Experts of a small language model: 32 experts in each of 9 layers, 288 SwiGLU neurons an expert.
Below are experts of layer 3 (counted from 0) of a mixture-of-experts language model. Rows are named router (the router's row for the expert) and show model dimensions 0-127. Each number is 200 + 40 x the weight over its row's rms, rounded and kept within 0 to 999.
After each expert's rows: a language model's description of what the expert responds to. This comes from a sample of Wikipedia text that the model never trained on.

# expert 7
router,200,218,199,200,214,179,176,156,225,215,170,287,207,218,145,242,189,193,206,226,235,205,232,198,182,214,130,178,171,155,181,188,177,125,216,261,192,233,196,151,124,240,135,158,230,198,228,163,262,236,224,262,227,115,200,257,197,200,183,211,182,129,164,216,279,173,207,208,255,197,221,234,165,240,258,206,221,197,168,191,216,88,216,191,243,152,224,214,168,179,114,238,177,88,198,223,196,273,139,270,201,154,205,159,238,245,173,146,239,230,116,202,151,173,232,206,254,177,161,180,226,164,209,191,233,240,180,274
It responds to: Closing parentheses and digit groups in numeric tables, coordinates and climate charts, such as (°C), 32.0), 109,5-64, 45°.

# expert 24
router,203,204,154,197,230,161,187,208,163,230,168,214,213,329,186,264,207,203,207,206,211,137,245,227,196,186,211,206,199,166,208,195,194,197,282,237,195,210,241,201,179,251,151,202,210,197,183,225,265,231,260,272,176,138,192,193,232,189,196,158,240,163,128,261,237,124,261,191,281,161,174,248,155,234,215,253,195,202,219,201,167,170,231,166,219,219,269,246,194,89,221,270,154,140,228,247,183,204,243,281,220,206,186,141,287,217,201,160,185,223,149,252,237,254,237,181,263,194,212,162,192,219,161,172,135,221,187,255
It responds to: Line breaks between infobox fields, list items and section headings, such as before "- Country:" or "===The 1980s", plus as well.

# expert 17
router,163,274,207,116,254,179,197,140,171,186,136,278,196,278,172,184,209,185,197,172,236,129,200,130,146,216,176,149,218,185,179,164,221,191,225,204,187,280,187,176,184,251,148,117,184,213,197,207,257,224,217,255,208,196,139,207,223,199,146,156,146,163,216,217,221,185,210,168,209,196,201,106,129,258,193,235,203,214,248,164,200,134,173,214,232,238,234,220,206,185,247,261,159,190,166,239,238,223,210,278,236,180,161,187,218,188,198,155,195,202,157,246,146,155,307,147,187,156,229,188,234,183,213,234,173,314,197,228
It responds to: Noun-forming suffixes such as -ment, -ation, -ion, -ity and -ing completing words: treatment, endorsement, Congressional, unwilling.

# expert 8
router,161,294,180,127,238,173,155,176,184,140,168,228,180,208,160,244,220,152,260,207,299,100,202,135,71,161,179,217,203,187,195,154,210,201,210,269,207,237,242,199,238,261,159,130,210,189,225,227,210,256,228,252,129,170,160,189,265,214,188,145,192,165,202,225,235,184,234,215,238,199,238,206,166,247,206,239,276,221,196,132,172,152,229,182,201,166,254,235,179,180,194,187,170,156,146,226,210,204,240,250,243,163,130,197,228,196,222,179,159,206,243,189,183,269,229,270,215,182,173,122,185,221,230,215,186,208,188,224
It responds to: The st piece mid-word (Folkestone, limestone, Theresienstadt), plus the word to and determiners like most, each, last, previous.

# expert 25
router,221,265,184,183,267,186,163,138,159,193,201,251,299,222,175,243,160,170,234,176,245,190,193,184,155,125,170,157,169,201,181,195,152,184,280,232,179,261,208,171,254,223,171,150,260,136,219,199,204,194,211,217,207,120,211,179,237,122,252,226,147,146,163,244,246,130,189,181,243,201,213,244,163,197,225,233,204,185,241,133,155,200,218,201,215,156,248,276,160,225,209,235,187,186,185,197,157,197,201,279,212,142,117,195,214,181,225,163,152,272,150,215,161,167,276,242,257,120,201,172,248,195,196,183,188,243,230,245
It responds to: Word-internal re, ru, ro pieces, as in al-re-ady, ar-re-sted, tele-re-covery, A-re-na, plus Cyrillic and Arabic letters and among, of.

# expert 18
router,193,240,172,186,176,192,180,213,144,121,189,223,207,301,110,224,217,220,157,215,247,135,226,185,202,154,203,148,214,153,190,168,181,178,225,244,194,222,173,161,197,223,111,194,242,171,263,285,253,224,199,182,232,179,189,153,235,236,218,160,216,117,202,219,211,105,219,198,194,197,285,227,172,194,229,164,183,246,243,207,154,171,161,200,250,172,200,213,163,121,185,279,196,184,235,213,140,213,224,255,204,177,150,199,245,142,246,156,131,202,190,257,170,157,271,244,233,171,156,161,230,180,202,149,238,284,179,240
It responds to: Sentence-final periods before a new sentence or section, and == heading markers in Wikipedia section titles, plus capital O starting words.

# expert 10
router,133,258,216,221,222,208,215,163,195,227,149,262,215,214,195,225,192,236,238,234,180,143,242,213,225,159,133,157,227,159,217,127,177,154,262,220,232,270,216,161,188,245,186,207,250,224,162,244,257,265,192,210,216,87,195,176,271,194,207,139,183,203,105,221,226,124,238,234,211,223,190,165,170,182,199,178,232,209,240,174,215,166,185,147,283,222,282,204,136,191,123,223,230,144,192,244,247,218,209,225,178,201,183,190,267,155,170,209,140,230,160,214,150,177,230,260,231,206,245,164,253,219,208,120,157,257,194,218
It responds to: Single vowel pieces inside longer words before endings like ally or tion, such as event-u-ally, substant-i-ally, man-u-script, plus French-looking au, é.

# expert 13
router,231,187,197,198,227,162,185,140,142,162,188,256,249,247,130,249,152,202,199,192,223,130,224,167,176,148,224,165,191,87,170,156,205,183,223,201,190,286,225,240,225,220,139,173,163,198,168,212,193,234,225,201,159,110,204,198,265,211,185,171,200,149,154,244,210,153,200,247,225,147,224,204,172,236,195,189,159,202,222,173,195,85,214,174,259,196,284,263,166,146,202,231,167,103,222,204,158,240,227,246,220,125,178,184,233,157,185,109,191,216,190,192,170,186,240,229,235,160,243,178,286,222,223,241,152,206,180,178
It responds to: Bare space tokens, mostly between words or before list dashes in tables, plus word-initial h, gr, pr pieces such as h-orse, inter-pr-etation.

# expert 0
router,161,245,172,213,244,186,178,188,189,241,161,225,180,224,151,252,196,213,216,191,250,195,219,161,162,165,156,136,273,207,201,113,203,161,283,240,184,273,194,181,182,210,194,223,239,146,166,175,229,251,215,246,245,119,192,180,246,199,206,142,221,130,187,158,222,167,225,258,246,188,155,182,102,204,234,255,189,224,230,218,185,123,212,168,234,204,226,166,111,187,131,229,218,162,128,210,185,202,195,228,182,150,219,160,192,173,227,173,158,273,138,203,115,124,185,191,223,186,255,237,222,190,221,150,148,293,214,173
It responds to: Final pieces ending in -a or -ia in names and places, such as Olivi-a, Indian-a, Jele-na, plus Africa, Australia, Ice-land.